Below are experts of layer 9 (counted from 0) of a mixture-of-experts language model. Rows are named router (the router's row for the expert), up (a neuron's input weights, with its number), down (a neuron's output weights, with its number) and show model dimensions 0-255. Each number is 500 + 50 x the weight over its row's rms, rounded and kept within 0 to 999. Numbers have three digits each.
Before each expert's rows: a language model's description of what the expert responds to. This comes from a sample of Wikipedia text that the model never trained on.

# expert 53
It responds to: Infobox fields, table markup
router:545534469562505496520519514555389582442523507486540490501517451396488521487518365492534451466429475491443534520508491521557508510484553578549439593444492492455533533570466416420423476563633582453513432467465538523490509443441517477488446519509510560463424519528492452535433524536572479510490452571485511539510491507450490401516462432502432505495446511457483505368510474461480450449400540494536475519477490454556502548572517538413501451565491498519554468575432521504562557464513661547548545477507403457481457524506426543564558439573470482498579516545550538640497473390450519455459473435513560556540547438534500478420502506473558543462429544547492552424525412524517498394546411533547487472471567564608515505479454570474410491540506431464443471499441524511545564555602513
up2:534378591547433421424469526445550531492552511432464462541544527521571517428486547493515509488523526505541472555517565462483485488482554509473561550507501534488450543490487555573478554467564502563486529423561462548521602518559496368599570492477470509426559442505564605519371471579588442443482523588546560491573427496505420549461508491483481478496517495448489450483577527547511548510573473512526398496507402413498501550453406512382459437409521453519445478562418601545460478495481527533497582450517429448464484505422449582516413499504486529463461486447484380548544451520565543512559483503471451549594500462611469477529479562438581510514487386540493455496441534546501480506530550479481546489589496579542404508503488541501538502492452444501516416459426465586503516546526477
down2:472489453484553499523498497424596517590502527516510502451451419556565513598529478452488519498427500532494484514534457413555563550455469489542417524458468454512509496453419516465441543540487467478519402427511531421529474444472521451545465461447555420521510439455492521514439488433462499433522618548519497471563478536512488466482532462501435477453459557538492451493493469485458541515471496492588546471506406485455551357497456582576523381494496591495458520508407546564461497418516523675468616519581619536468492572513543477453552582491532610474503455457474469483569545560466445507468436593455542560479506394501497522534532551489543395524489504540600413474493472535550526422580447589612465487499544575517477470446497587461501460492525509441505513411496569514514515461559562
up3:551476568504511522439586613463492496529498547467521488443531553440514511553494531468449536555474512517503500594573449514530637456408491409467487516467524525447546467411517407483515528570500487411526505516490459559579589515564515499546546539434499587511542549484534444480542511472522489530603516539473479556428440488454593419533501484519547313527526483489536463512469402577515537473549362422487498565534491552492494501433517556529436445482522492537532375576496446465468538404585436497494474444520475493437539403606448490461468546612538526427499500446509466523474480516487567457513523462535456517484567461450558558490557519446550550570576489513409350511479570500460422478478467449568452467477531426487474489515506524493541558530401409519499524538492490512486466509499591
down3:522484483524517413520437428497442573481421596437475535529447552502491457474487478408488477546528536572454397441471516437502469494522461445495471472548491445436466627548590598562510526490460558519468497502567431549503456534455544423442468568509533581427370463466485425482520539471551522610483504465498530522545421488472499515458426479382465389541583468547542502522446510540506500392531524419564493415518465482554468498456457548472492487482469517463562508466577492354558492474534562476583487538511479474491461576485526471444461615652544508475527559483533516547537538530514476497378523481408560585526445466499540545527535562505448543487522493545375511539481539519541516572514461551570474419485471504409473513528489566462485576549560464458493498498548589552495563521472572
up4:543426449600479542452541481441437563560457536447602456524458540552459449529509487434500507413565490606491426545550494504467520441523541532555492490529528568472527490514571447460465562579537434502494486473536471454468577495481508479558558475372423367552478478521442471542499481439513542512480557496518465513450464497490501560478606450564486547455555466491494503524493550428495597511439553525504445472450461528492498487480528507502453512460595405486508527498520465523602396519549512444358463559443427632435566462558436521535529566484561568523592535573442500463538522528527438527413451501418415520477545597466476523503490560396559490476548431512471506495542505525513490469583528546491460499407517566590507454617451410427530492579493552460530510490469556513417472405508469
down4:441514442496485436561540528395417493501571571436558574531473463575522506415492506460531527466407478567427479511431575463570454541435484530566536475514402529385528473478534473552574523520452617382457525457534536514534440385500459615540514464507483472400509510537504532518524473505567590514460528514520508509446518468600512509512542400528522415492462463504567611498484498494492504412432518505587428518501499491482473400533547556442452549602519548461538537536492465483468474387461466525436464461492548414463474505566600479472493479508475553550475549550420533490536561526500470453509527520489533535480501563523560484418396589603571484553534543525524554480505495497516448457545398563477524442483466505564540452445454526476486462512557448531423449528568572591498433504479380
up5:505540398590484524527559470445545602490466528519408459438485547408519581586515543501535576461475459494481474558536539578511538428529505495529508504592570499471524531473523508457563520487527551477578504459503567466527530423493436585561493489437526501507398583537413504518530477403470516504539391502549504475463424476451481484571520416506482469443518543442447518492518489510444466539526508364421498492447494514539505528518423430501465541473536561493544511440485451616516505496520561537514461544516533457550508454476371477520512510435509492600395439537503496576497474494517591489471469437513482538422483526334528512545504589539488455529502639496533502516510493560369466484502506469605523447485567460545508573540480577490574427543416459419365526443458566447453537519534501
down5:453575533475415677507521469518544480544585468609492552516580443446493572499584472548538495395550441475536435466551400513474455469499473545534444523481440515555518463488521528458530438566484482513537550566514552482527463429427484584529621563485470465519503531457446542472508533456590591529522400531519435518453484485459507545487540420503522497485463477451525546426473448607471402520500528512502476528409598567521481454528507497563586528472468525567514521453490462480381564521566479457555574441523494610572502479454455490552503416594571518505510415538421440523492540467412585405491530457493529558497482549476473465514556480418395484432417494490507447529569549446527502520521496481490412509436524453434493527516479517518497441583501525529439412473534562561436443431490475
up6:538544471516611441528506496497432535540492456497465424443519458519481406570525494482517468557414487543548452480574559495579496498437661493508558408510595556432500503420480513451502570453498478597481428488591463466525463603462497482560479498420436551499556429537584482517494529536505549573542562534454483445522504436485540509448562491462337548535505494577514433524477541469483498556453521398484414590504465509589484488562516411527484492516371470478525495522490438450524413495390539527574562510451440602560486477513516492431540613406469473482562537598509502570496432519475510503429529507520513541496483547433490493536517416578481455542478437538487496498454455432479490455501497589546568546576551482547582532475485510548467419456477445406414488528482487536495519563516516
down6:436461548518469408481502607448451517475455479480487543544594595538498438606574514508473442572501503526490537607494534504430533500540597433559510494454525483568562465492462498469559562480557454483403366460473498449555528568491572485538499520464461528600506513510582474505466508522543472493503527535465521463482493452513484466487457453531488616486491422473473433532550486550532539395493427438566453489528522452595560532593467445554494475423389399417556498477488493549539414548563492509522546412507471481449516439481552487469435446465455458430532530488529479461642542476485554464528535460536575489495502528441446545517486468457479569547569450499517499506467415606518602459505508529518451447595396540407519591508473492556506483512429505611471433520426559483541445545434433
up7:498473565481416487483550380488488499452472485481533457431471483401627512411515519463447515515596534509567530566555413547483516520518454509428534524521536442532482490521466458546552480520510486517478586484528480482476554483437462438506438498446483426459493541580550424435479474465593544541532574584522589542468460529450547466544477447559494475533423570505518460563456469509537457519558513430453379527537555484621537513396482584655450440519408503459470501534389472541483541479602421515440472447520464391483485473439450559462553419479509545522539577508520535639466397462505454493537469555527584553509497477562517550582512526531549564535465446505453519533550509504489501444481526500595527450577414549504461495464379558492496581442507549440476539480527490521505437487529527
down7:483452593489517632469484551507561496546517585474403474497489421419534488549496542503440423520557416455444503517489436541562502499541365503379436581503548526541462518539426484533456516507497467491575524465508487497530460510564532575589474502575507374420528520614433499552444489581559504443452526486503523504449447566529525444524480416555470486568519448514483532441420460455550564545441491495561434508570550545536554431405466523490507480508461424538540479542521507536526368459505551487476422600533447552589613588496509511488536552518503498455523498520413459336497487521414420581510508462531529520520434477554525460506553538587432508493524531545536478528487509510581424555474514497477464514490493502518455488520505572483400543623399484504436493499459481520497460450470478
up8:507413501407508485455512581525596684492570541492501448447554470452501519488414566501562508521472571517546536506461392555477474471535564540503466469535614545476468458557506478544572481474520589519501424498492502514571539549501535422460414504529471530475528501494507479481463551515506511498576427488507465554566475487413477550525549553501526569547512522432507513401467445376532589488585509428491492545572460470442466461532395479452507435594514537487538475585426427464529537436564496525462577504594353473464483426587404491523579494539493533510547496557474521543472484471486450444478530438528525452526527475439567513542514510466484353547453506401468513512493449518476582418466446453606515584543568509508481489504480523472431462502529449434458438513478567552458511508486603
down8:520437473533570482515538483529543587477506510556450506540473586475495530471504520504510549498500561527492441480449529491516463449420458617528409490567496489463541555553464545457484433363485526538472503517502473488490483535583432493543584563531584436517425461595540483507411519501558476671551484525474512524505570483565474580575459473450528442470464554505485464505520473477500564577524489481560511535518522447376513466516405483523466578482468583452619497425537584521516490428505453580468441636534482504543578517528535522541475573460503500533428488434555500472505484456491478469534605482451483485565446425451458521425537413473460419511422469378481449494541476539510557442476440471446427484489555534616460495502483388524397460521529510617455592521469491460412449509516498
up9:565479534414530381424488566440443469447504544475481528491521593519554440429581520434420535363529480504481435496471511549492550537506494541568534531524502600465508525518452523471487537499506486594547423456454474444533575499442518470523529475478502540525488493523454573491533483429558488658513540537395529516562508568539523519541504612513541491509447449471444554591517475509559523459448420536472474466492595520467552491522520546528442545501536383519475462489518544582480589423576394523525489430490542500472539476506519558568520452491565573448500452577513544481505542557437508476576505495469429456466376545367555481456474582506582426511528482564514524426450464494383444425460558458438504528473492521475486437470503473466520394493462493512553479453510439423504529654532503
down9:470611542583481497547474550504523454488521412460488456503411575587559471446626628545450447517491541450492563563467493501536659411525412461502604430466437456512579543437422484537539438554569504461579599452522574485521511581554531561443450508574483492424416479524504470469508482536436471497494443467507497528437463491503503590532516477576424486470543569510534471519481488495515455458487490461444494430514650410456499536521526481521493466501496490570494489573532523425509536515452510544483517540591471478500519469425469520540521533525449449507416520484491459413479464507350419477498490600433480424450435506501419515445443567546489579412556530525587478525455563474532523543606504529571536502468535449493566469459505471464509541530569532538452547505468418495480466477434475
up10:477561515492468459532524571507550429491525530498544438516460527564498497558505467489453454483581513498434529490526400495472492520546553539551449530534552538425449564520637551526578614571484505504474487487584489404471551493545499447483415431509518504453515488482522426493490437407564427547505503475485438506523569533515425437531495481500499485437425520469455464440392594564490500474468475510500463527538439437587485497623493537481494461529574435508494451559568443465484524463468441563465543494440356544460565475522442427541576515522591453469480493508463392531412529477470562493549601496562416452597486459597521555402469427513586537496566530557509495469448585491500483508443435511467474502411424494565518525400561613562514538446466444487500448572501554538450586491533550
down10:494482574587468467461502523406551542509511565479584512555466466506504559519547500541550506394504468531455470448467426397469527551521490402448483439525531503572393583397469485374471489501479536529423555557478472504498485533499413601496480445503439417553433504392569534487594523439437433501502491474522495496497506481473579491479477631481521509453535486574498540510493457459528434543557491459409521428503554508529524472460532501550486485572481534488531451427495550487394488515472457455552547451423552526490484416535615404575502484464601452458548515516585389510468488449583493502502499568549572541519504407509503548484496410435502504551462432439530558548433563469559547518495479541493514534512507605488459436548577589465505520538508577506509462398480570500594458583465576
up11:521490554501498421486529484555518518480464445463409517444575417409541534515485468495601565500454415579496449562521504491549528434483509550455470502494556431597450431473456463486511446388519555554459493499602463481542531506512461463452512514517493575505437532563552437449380519491587496448469449493624531539522581517502420473528435419570430397472546493461481503484537469497476481548580521483523512546542470479590428516404560520424435470523553485573538539574614585547417533440525519514412462475516539514425473507414428535389544452517481501554534400492488470487476480523548499520534453464479477513494529487523512519534569567428627539592457551499521584476647544460469472468494558530544500515504552452485420547492560401520578451461433409487485503503474572560528511498503523
down11:540444609439429609590459510453516474511510469499481450517425480462504474580524543512436478480502488494498565481420545481543499587491526573517479605581475502512556550573577484499547548571504441507492452496528455413546506440521496440489449470500520449464558461461532521466427500392601504479570492551479550474465518562527456463451524454483509402541430567511465480466510502487461574538514493470538545497422594416470497529569419466526484513480503464542622549469426488432513481491450521473482513434480456406532583503486442580473491384395539518424595464484482494540473532578377532546450498467517571582524570566483572430499503487560514535507451445439613543492521554484596569493522442470499531487579525473555554413644529525554371450469523523459494479430437554484505455500435498
up12:450376489481545574513468475648505524562552540519510506535470581472509405465467462631490557511481509429476523451460468615498550512494489517537441501461544601578450584477489471520449492514579554494562488499537453554528501529462425532475622515452462488538433516441465506504439540447518445545485485549540434534581558547568417537488582366478604573469488468478538426431463484491517472521398467540488554481520433478451387507536427564427462489496459508562479515548502513506542560509496503503550410497417469647477561550544473494454513504507506558444534603438450598564541502517475503442520545497546499481489457529536482426469540465553484461515509475476437500367457482569624459435488462456456449545505494506530500549401475545426517447481442478488503505513516480595405511570463499
down12:383520513411540540501534491463494456430429439530515604549596467483480462460515510549402591443577488500421436491511519507472583567486471492459563542487511597512555521435549456452525542435429438446527494392601508485439474577421389530561417496460538512483418522449598467418431474552541513492576527541486587498479515438488658411539514466539484575443457431459480529484534512458552461570520593494474524499437470522568508410421486527399472451476538524461493542432529468466526487522441487484612473512516496571464472564562585513522522532419540526551465535427501426632509466509505412530559475517521418453481477441491490540494544480480570521527466490512497554516505553450549580574593447476548531499497432449493484531469502469462447469583464528524563527468492446489551506519580525
up13:495461514444514461534430515540459593510555542396523497370476514557459583595576525511549491409513510423519515483480563522504462571634426482508416576479607522531494554527561428358458517516519480458491434427519438530499532378558546567442566555488462496508491512532491452544526437453523526592486489491519525490520457479508493495520533438569583537456503517510411482492412486448455414427495465499429552501495532413604600560533473565501470535510428512467525506431413487540499459552547580453550585453523435530486503523481514509528573429598485505482495523508461467567568424422476457462469457506477457486566445521554525511493561472440474488491449525501507562484536531391501456520469606445530584506470424516520496497524423386518550578534500409429519429548433516554475581495485458
down13:407486552543381450518475534486588505498493459406407521489469451472564414460499526546538463465378489483533551465510491506413469496553435498458430453574482517458509546511517504562441543512588522476550500549506551473473496458484497524414550538506508643447484449518580515430504503436516532522446600486511597523497542462476582409470525419447488524516563476534462552450533495486414368537436451431478541520476489432528403503578451433500486459533488461444508453406536474622551443596458517477491450543509443576499492464543533502530502486564529532497518525514438624479578551423613573476459526434511451518487499559467474464561403472499501413583487498519499570460540558546533493522491357561595451513569508521528514573518513605562587478518531448484495542511490524446519506560458499
up14:502496431602490515544497528415529589539487594509468475539601527547453440518533445572452543482413401618464568492550454485438539439444476502462510479505529487510574493578468536500636455481538558480463538507523512396535496522512496574427512401625541511540462569460488457459461632496476547500545488445542594493496547543474503548584480530506513535447455552415495498431435461441389524494517512438441521429541452462529593510556508559497533480522498472503474525410420506427444428486466453442446580507462484499513619423532574422487402533505499457509564441532491526533474563504499530523463476387428509446500488509465497436556473490460465484450573557565583564519477567451524519483530481378437504617547447530513526456504535509505479471473546521418493504468484536478573544592438528
down14:419414587470473551434461457539529497534493491496528484577454473510470542448347507496504499492498508515419479551551465461430460413443502444445484489574487488533574474521489570531583462446478491588498487478456570496413509492493531453544608507535606443527593546532366507514472418439447472521467551457532463526564549446510501522516573482485559531521587376603495450509528576432527473465544526554487534508437506512417487482468521430521388475397511435505492558430526566485493497484542556479477541537497500475472536514506498546537531602463457408503494575516551443479526536416561552574510588484536502540547449548629424513506504449598500463502494534594366515444417420502453502528545481566555466523453460479469472490500432560479480490535558475424485532432588612456448539466478498
up15:428543426421509469487477499572576480526501465544556458511463464554429498523524536518504511476510438536534453577532499419531482541403543494579487427471434526586513508572522459408572445503463561516543413459596499503534484565423533501469525485433493519549588586457477558559487482505430539480486590412519496530610463504528530601502572456568498401466492496453431487543486543504471540510499451536535541534501447560506574525481473573423450509589505489507479504413536450455512437590427525502555495482450565535491547486450469516473485475530528504463574558481455464512546506443379572547495502535378460425571506414435503469520514472492464528493528522299450538544559494502498510452529542496527485482516372468440472427643481628556417530524562469471522470457420563473519540459554517
down15:451508526422413558476479486440443545539522543496492487506458473477495529513525495574472495512564516603427477512485548466485526476548416497408450465558508425497498496519489450482528497495457482502493593449466513482536419440566435627523415435576456478487537497562539636551540434472489558507522547450541536526394531490486477498520468472497568482565612410414588506417512538546437515538420467472525570447489439534473480507418531521509381520498538386526524448440463439501495434506589449517514497526461532609483517477569469390441626395466478486464493553456623541491503497499566492519538484495557543415536523503535543430423454533513511541396501555622486480418481505489386538485407508466533516461580459491573564483519552578542510554502531536492556527504514530529494594410506492
up16:557424457553512461517445493489476518519426493564556509549474524452507548424528420623448454515543430461440425477457448582527524466498444537462471486574453548431574444506586571509538539533504435541519494524429516600442365522486427453444540514445489518620548505505443507546551454380494512488521439506570553542416532510558419479494504547524483577611450499484463530566480579475551496521537476479444555553460483471461525525544526629467508493421407522458651530431460512477498412490477547512641488482494473486433468487456428527489488476534529561528460439546414576463482511487488450596433455421476474458544506575488475486493486572571509413606565535511470520509531407429464485469451530482537445544503496535572473538493482500538471484591484583486449464437423467456546537550484540
down16:473561557476537566513429509464471437464468637563504478437428588535475395468559473496423485493489482544476477480494465541460519468495516671452556481465527584492577446606549523531556475517577471557467449432525521609519542372492553470492469523497459608508473540490416397561457558476500491461499480504515447392437507498576578467473472507498469497504507499483532411422512486482573526487493540561439460570393486512496538556473484553507467516532470454440517551528459419520513460566542462427550505495472469485503589482522462519587557523537555508479468505418477532340496564522490502480462533561476356496534436491490404537492453507526501485552509552550464533499515459577569475438450547482495519409529452480421477498443533553563490467425498516608621491523447569476545474588492440
up17:497503511596535588528589480555482510484465507594448471539560470450506493470466483528463590440600572483532501595571451520518492515396532471436501512434507510522601558470496555444437490521555478473419476474505543508470496514487535551582604458562446500550390500535527520492506458531377513513482551445554544625559541545506463545510485465488469509555499545457451494507386438523539426501482553536473521454478402483538562506380438524524398487506476580479531501570480575503465494494472473513428478451473596534481555524488498491532425465473499487560576432549493538432435512587500534536457566440499400501427411426430499425476576519511496479513382462498427480492493536542564380589491399465533426498623471528478452433528420492504534414461486475550493490526560570546519521475502593
down17:489465490522494450505376539536498486491542628600486493472492455526407408444462486546538549511485418467563558459633611496426550510497457473464552403552497470487515475593579559471462496476509480450382528521505436600460432494544458555419537531533440456527496456464633519586501547477470454462474608460485559551434500485468545451468511466514561418591432443536557492627507464516509467515543463515496437442513459459486470525490510493421582550471508468488466534485537433514483555481539495534525451500576489479563528560462447446464479449453448517506463498453559560524491475466582468436507470578539454540551542491434471396509554588475555573388517493540409494517471497542532549565548579591475479460508512555383523522468483441507562575448561467396450535439553498513526558515541509
up18:475491469535465518568481543493490514525549427504543463577567396424494527475468482385515483504480479490510515453529488517524514487518498490601553525602532554438536537476415450531367481464540525456563515523519412478588505565475437508536490462566443442570493516481530503434388548476534496521494429452388544506508500574513534444524518432436490487450489576509439468428546444520420514557513594539525483532518412449577437440553424506537520474502520475463451395573521453572507484525506547522391372511570618530472554541482528531551489508457497513538463599571484548500441512489506451530352476506450536425521548475498457502671510493568484471472515401564498564435450444562493543492495521549486465573566521469478495496495512494548540479565323467555515470546499532506524513539406494
down18:410514425586513546456439487535532461436502445456520428472515471473408450490528500521496485488500475452540547522360436460440497425382454508474582540478526514477502484466490577510567527401461565464449450551542487531603424504492431492515465559523592499566531543562582571510519529530510520506429472532432513516518467512488485510584541471537475439570415514520490466471493522483480438511541385465480550523506511558435484536567478416547555489454556509545546535461518464506498353495511451500543511415528585503496514553427468609497520616521482507427480533491489529539480524540469508563474484530499599530594440483463536573546587467491497476476523455425529611627492478560332516569503535464417533487509512454468595435447567455436519507480559550511499421583586474555462501504439421
up19:526515608459524429501363573469518547430549549425394479442472484536547515649488493446649490484564475477447487448462538503604485470506565429519515517550599487431477483551473491478490492506491482526541528555509489476442582528477474431473533573507508470477478594549446400539549569431509537472584533551601459477473537546518465436482544503470533441480446480535511503484547574513527457466565432553440513561540581468491448510508415539566594491498420455398495497512550517500488523464569429485512507535574475443419491520485504438480510535492463535514485407448506539531506548447454455501390517488517509422478419563585484522521512592452486437517490592489503445365564435522479485505564536561502494531446487438468431563362498533525450623520450446513496454481480447531578544555511533
down19:465498542504563492458464459608490641550422463486469451455541483542498492512560480417513490477409516451485551470486390623562522527610491516412511505524442455463559561519518529534553576534433523526498495490518532484507572495512400506425610467510508526495487576540461543606539563448615503454582520544451497469553563515482558534451493577554562565418533400515521421435491515531553513398499535509510551553398455436446452540520589530483496472551453520404440549442501563507481553457487470537568490432420461599527489513516456561534405482448490480532582481565461456457487530470464500605545518505464493481526545561530552472435530454447501474492482501522501429582428503456516393460456443493401444395521471429486451501435451508403539528521450400484539509571506494555517539477505484
up20:484528465421445499429487445494507471493569505421480506516580459471520597462536508482506492456524438584442485558502540485504552501628521549573457578477477423498533517508447483490427530476523500478563480511453502448587466498488580497538425550505516513433497538523557449382395542481588496471516531498476372558498412472520511435436488534516531592523405616474482583403473528499531510493475548478501484393473434484643549529459525512447519539490456462464437486564484479539581467550346476543483557465646502457405517484431565537502419448618382498462581512517482522615486408520482532503501501512472616504455507539478474522502468533489442484541501515493544530527465520614471464473525489479450491469408596536512584524558508459484512510511595459463506429512476491491489555568512474
down20:502489467477424536547491551456402479567485456412617495539541446512527443488499602563520464521516460499509489417521537484467528482455572457470496450449428437475508448499462468506520536517526532557520528381514487498616520540442530478539587484536473457519482542683553453440459469477474555516542625481426553464500483469438502482448461481462564614420410498452396561495480572455457492497497495530507407564470540475512634512527559569475537492492548480467501545428427549527488512471533535532494424439456558587447492542498491510447414421538558511488614545478527504447498485460472548622575534513435529447446398562542495510548564460498466488455570444539458505481544437473524518460482503478528653533467515436472488524434445555394574546541486462539504580579533487447497508452463491
up21:449476575495592398449462517495568526408472464493608433472461453471413526525549515580522429476498421581509489509451463578438524529482516501511442436360475522480514403545476512481398514504461523472475530483572493449614494558504565476456468521505480441457495503473506524504460594421518517524447473521459586487489500541434418518493488533406514494593553463456470474589497500455539420434521559547451504464558486477645528603502559466529558479505496456514415514459537498521601450456590557499528538478510486512500399541540440485575555507489537559487544476498510552480530521564535408530510498526443527476462494501462511544503494624660504547531404528492511475591541423556535514489523407350568426504516464497477604470463468469547465440475608520494484446483472520487462496499578525
down21:509534447572505514456500545471463453479442473525538489623459609461530449473574527536475610468551548534512393522479460454456521510489495507571468435508512499497469551563456427427490490462552450458580426507489529465521490600498482594478451481428578535527525416593441528488547469456446482553457596553509490484495539502517470514428554519456473459539473520570472612493499536567530485581530491462475460535497459524534447503535468581477561545525606572403518489569463463573490528454510556529417488536537502457523484542425594492469518433492543494635571580447484614427434439470496421385386495520612572474537456552449500491384495512623511472498522499537442479509458511507409447486430490540427555499494483427518498590451472524508456492532522507472477551385556484410465502458491453
up22:431531526485472476586514483555552561443530566487502474462516597537452545467561458544609557469476562555481595638533521552456471428423480477577548551448467481394580372355578521485584474493627516482488478487427556508426503648542479418547410524552523542550501471491458536550552523417550429529489469517501547458505460544456490516451493521495506527487524507463461493480526549520508448525511527463461472456475477464456445551457528502553492488484493576468470425579490539504562450481540443477465620491482498421540501473531483475404516513465545401505491492518441591484523637527435471491413463496481454522420524513550580470570504510516483424479482470533520495547451571493467493423460498451529518644516509472561378480459456499585575565512481473472493488559518439506501435442434460
down22:537527524471525441478515463435452520536386494474502533480508424539493542441495539542465556525544521566409530551549505572391515532438534465481531530517534484477439428420543462478489594414539499618518553475509519507462542463521604549408513428472448535448497454441566512478498466477496526526516591474471514482437438505493497557530525638478490558485538404532482430559590550571417424509508500522484510486562428509656635552384499484437492473468613502478427417511473566613555537485548479462448409614431500474513487533532498483521440411441446471560534551515508569537461573626433575434464462466453499537455458546463519552598555495456513483509459462513480438522483514531470498463464485482498442484562468520574485533473502481449540516528478489460474535445454574494488403511578437
up23:460575443529491471491526504520508491382584440541514519576502522433560467502446470535545568494498453483495444497508595578489528433552520543419501510497510454545541561529528493443441496439541476444548517572497507460482486497548431526487549574510481423531467557383441484529490496456481542458530431498570553460583450518486578492529554547508477533383486525496539490476451558508431462544505447465471462412563410512461440475487472663534492538496522476452481472434508410484467406461583563521526424493481498532475457552453501415563497460540509480464450467525520542482505444405543475547447521541490471557553402545601505480430576431420623392525501443482401440482476474629543507515558615483568484563472559551531495462578520512526440546554456408470548508537497455622508513524617531
down23:488597561503566519606629521425523457437504473495543498540488435501457480485378447531444490463492500467559514606503549435481559518444492541476534565561527466460466483493478527509505478456436464499459586428496487477500514522428407493498549458521611478574533451518490521471484542450481538473586499518474516487463502417473632522544444512456463543475497538393505591478500597468503486524485479510561486506475562541490463464463579536513502481491495467477466579442517501468373535562501612522476544518504652440443437385501490486584474486409541510481463490482554513612565502510484584531479488489478424485543456526516447501447549437491434531494467556527503455478547489475623558561467464355504564529517558531521490414520529562587394477454492450443527342514575503448445540481552519
up24:494407495478523450515524459546486526475532590585464431532501430535487489528485466424527410450402461415446493487466490476458497454443496469485481509472578499526424479431575526504494529518486511388490514518529527536478624465432497542445575505434583525542426519490470467453484595528531478454544408400482506429534586575486557514527562551565475424436488529478442497481490539352518412435523517549415504517427545500573519513509522576436345452502477392550562502524475465517472411483558502528438484493506504497510493489489558582527511504444519490442537501511535525447490528461499454637551516563420480442488454513520521543577452334521545524530512507561444504525552519553557459448503533505540485555582468557386496559528531508565502581580442506394534507501528512541557603555533448
down24:460498442493527484544518509453447522519518500494460557462527595516428502408491578469479371432508457486423478471545512533508421443485496486588393521546472510458539485563478512455495494515509604526461446541524504513513471493459616416567533394622454450470499461486459456493391427581460596533581486474467503451448578550427553545455531490466443475542517469505409588527445550560431480444562470500545493441515465548432574424494484449516536492562409571490511458499488527510547557458532557513469506475518481459515483453569565498462525487492433589533448486532556502518500509562519580356551480487507494576449476570476467511404486500527589543480455504493478474524546420492491591459540378489433537477533568607445553614446448517496478463426546621538507542452590463573531455511546524
up25:496395534497435556485499533454517550509464451549498428456543604573500421500469470457459464502399573557522475564499510574473488486491459510501520514518466498485450496539440518504503528595463455482504477547627444500421539536518419544448428482562568449465547418582499378427417509558409498432553463574580424401490517578584457546537442489506549477527458494525438516517493505536526438468443517551461486484442477462605420483546488461554432496522527550593495509521487433528505533498568531479490550482473405485479507550607499528489585450463455543546521379528481611460501521476522533509521425559473572436476657539461523614454466502538491482497592485586532492487550484452502502495588469448470519491508564443463445546520433497596506475493507392472476541495413474496416546546608529
down25:474391561530468425507543463523561502513461431490510524493567536432519525491485590535506509561432603553459531507548397556477532477495436525520467420513511483496384506442376548516497473559579493434511459467493460548425559449564508551595437627460601450472515435581581478450388500527466499524520474533525454540524550557542519414443524538493427507433474486492509667559529493510516533477446502536527456446473473524327515564537539409485463489482518510451427547562493453453466563470517481453525548476452526555565541503498550506527445577468496442575441503621555516446483460523529470483488451487532522477477525453537444430484517524397493554514508478490558525540549506476464541463431537505393506430511495461412530499527489497382542561453507428420480618575482524530552501561507548
up26:538550510537467504548406444549357557468544574436469544529426515595567447437504598427475490546517549487502489466392553476543509493403622436526440447408480532540480519401532461459516549586439496415584512543428554590509542423496580473463538500449523541481491566530491504518454519549479486449513458572495494512549509523539537410446501569438572490529371566409539540495603440448388481398456515523502487526478458531545442474519512489510435399461470506466472521504390490576486388475469539492438471465483470581502518471466543598527449490481526387458479459577478500537528465511434499490543560437530476540496503545484467520460427475559493453533506442537531578510507491515579603423491512508505515499491490551581477494449476521554429523448541577465578496542476573452553511482527418
down26:615507454485637458603487467461602458472492524620511487432519417451387568458469437495587534519519520554490413460537501495460489502561483558510594539527516497523425534508552477519387537546502541568610512507502502483474558482505504510522467565350484511530422589499462515500484441558488470517534506470490443496474496483488387461412510477484515439574507610394501547464528463511441527430501564494373530533488494512553511502491493482544431598460427523527578424417548482597508467541506458495512456535490472467477414563565486578529515495641439504492460440467505561476488497533446443485513489477506458579485531464499492486365494581468457465530476514479468513539521478486472507415519470571485355580487498404467488527445537428506546482567523470575539508544512592499529526553492537
up27:487470450532484549568478470502459443590451531479535398561402516461374466481421521492450517470465474514510513397497544515533559459509553539487500523525504537521440562559548479493460535559496546522542622481471510463474596528532496465536459491419560428510566419470564502484467569530500356503543441560553488391540582520449464532494603457552479530600541465427491543519564512486525428585507551458480535468495520428577503532570504614532496527488521446459531438530479413546542401445559510506524496503424522506437529482540446483478589494473465477500534589501563458475499482521498421610565471466452471410556430462452483621437545485500529487506434628455430497488399518501488398533510486548472535498441519396536399537437498460581481509478460530623510490484589473503537490511498463
down27:423455469417530484472518558466496383573589472470522492511459483427470494547474603495520656531579529528376478489454424492541422446507592493491485474506508492517552475517544536544468566434484528510553416402424400571465528451526494496483449544512569525490450508526460482538636537466503442509519425529501480460472535417514468622469464495517509583417444532403510518504493465519485586430545546570493502568465458497509542424545482544487547505610555491487521563428547549522526396569515503477510431491528482334516430456418560484513478524495522587611532531385432486496486527495533588429463500482546524572488464474498470493534475554479498535550500419390510474494522548480527505459468515513486451488485472538509504588459585534475524551471547495494505399519614478492567488402486487
up28:508506583495511497563537518575500396494522515509431427522478591429587556599554425460532474460505430487540534483564480513526508555596575484431437543489478532460553450586567409445484498465527565434511476562531554519507457463493481481474537484349552490448537533518485549420450516443557517493491504586560611508396441503415548500533518527513523497553554577474577501605411563449474517507426480498502484520455481471506397514458456463527530487569526495494528450495468522594477467602414421491437483612450492496498529466433451487491452477557594501455417453591497548551475489432463568434434543493517494429448447429521566430463512542528457472460482497502492507493471514566529551449586521464513466445471476469389401614581532496475444466577498519572557466535470528492542455490570407
down28:550551577512418555482465476485486438495470524407569453412466466533579503488515474547494542519529513522538494566508394517549551545395526481555535484441473481631451481558549562541471474521481589522452509495517407559563503590439468523534608528549505404568501554409507505541500520524519420511488479523568531590513539512489445528529496459471523528479452452456512478496488439494614489488511572482370491505364406517603529508452450483476546427475455491551401443612413384455422493475478533567636466540489525511484471518517459442481498510492506484563528468542554439520504468549417491445511503483558577531437477482504538496499506510455508550568497454443450490553561440491574431527681456456551496468494422495454514442417498480466466555497493559573545407516529469564444493499522457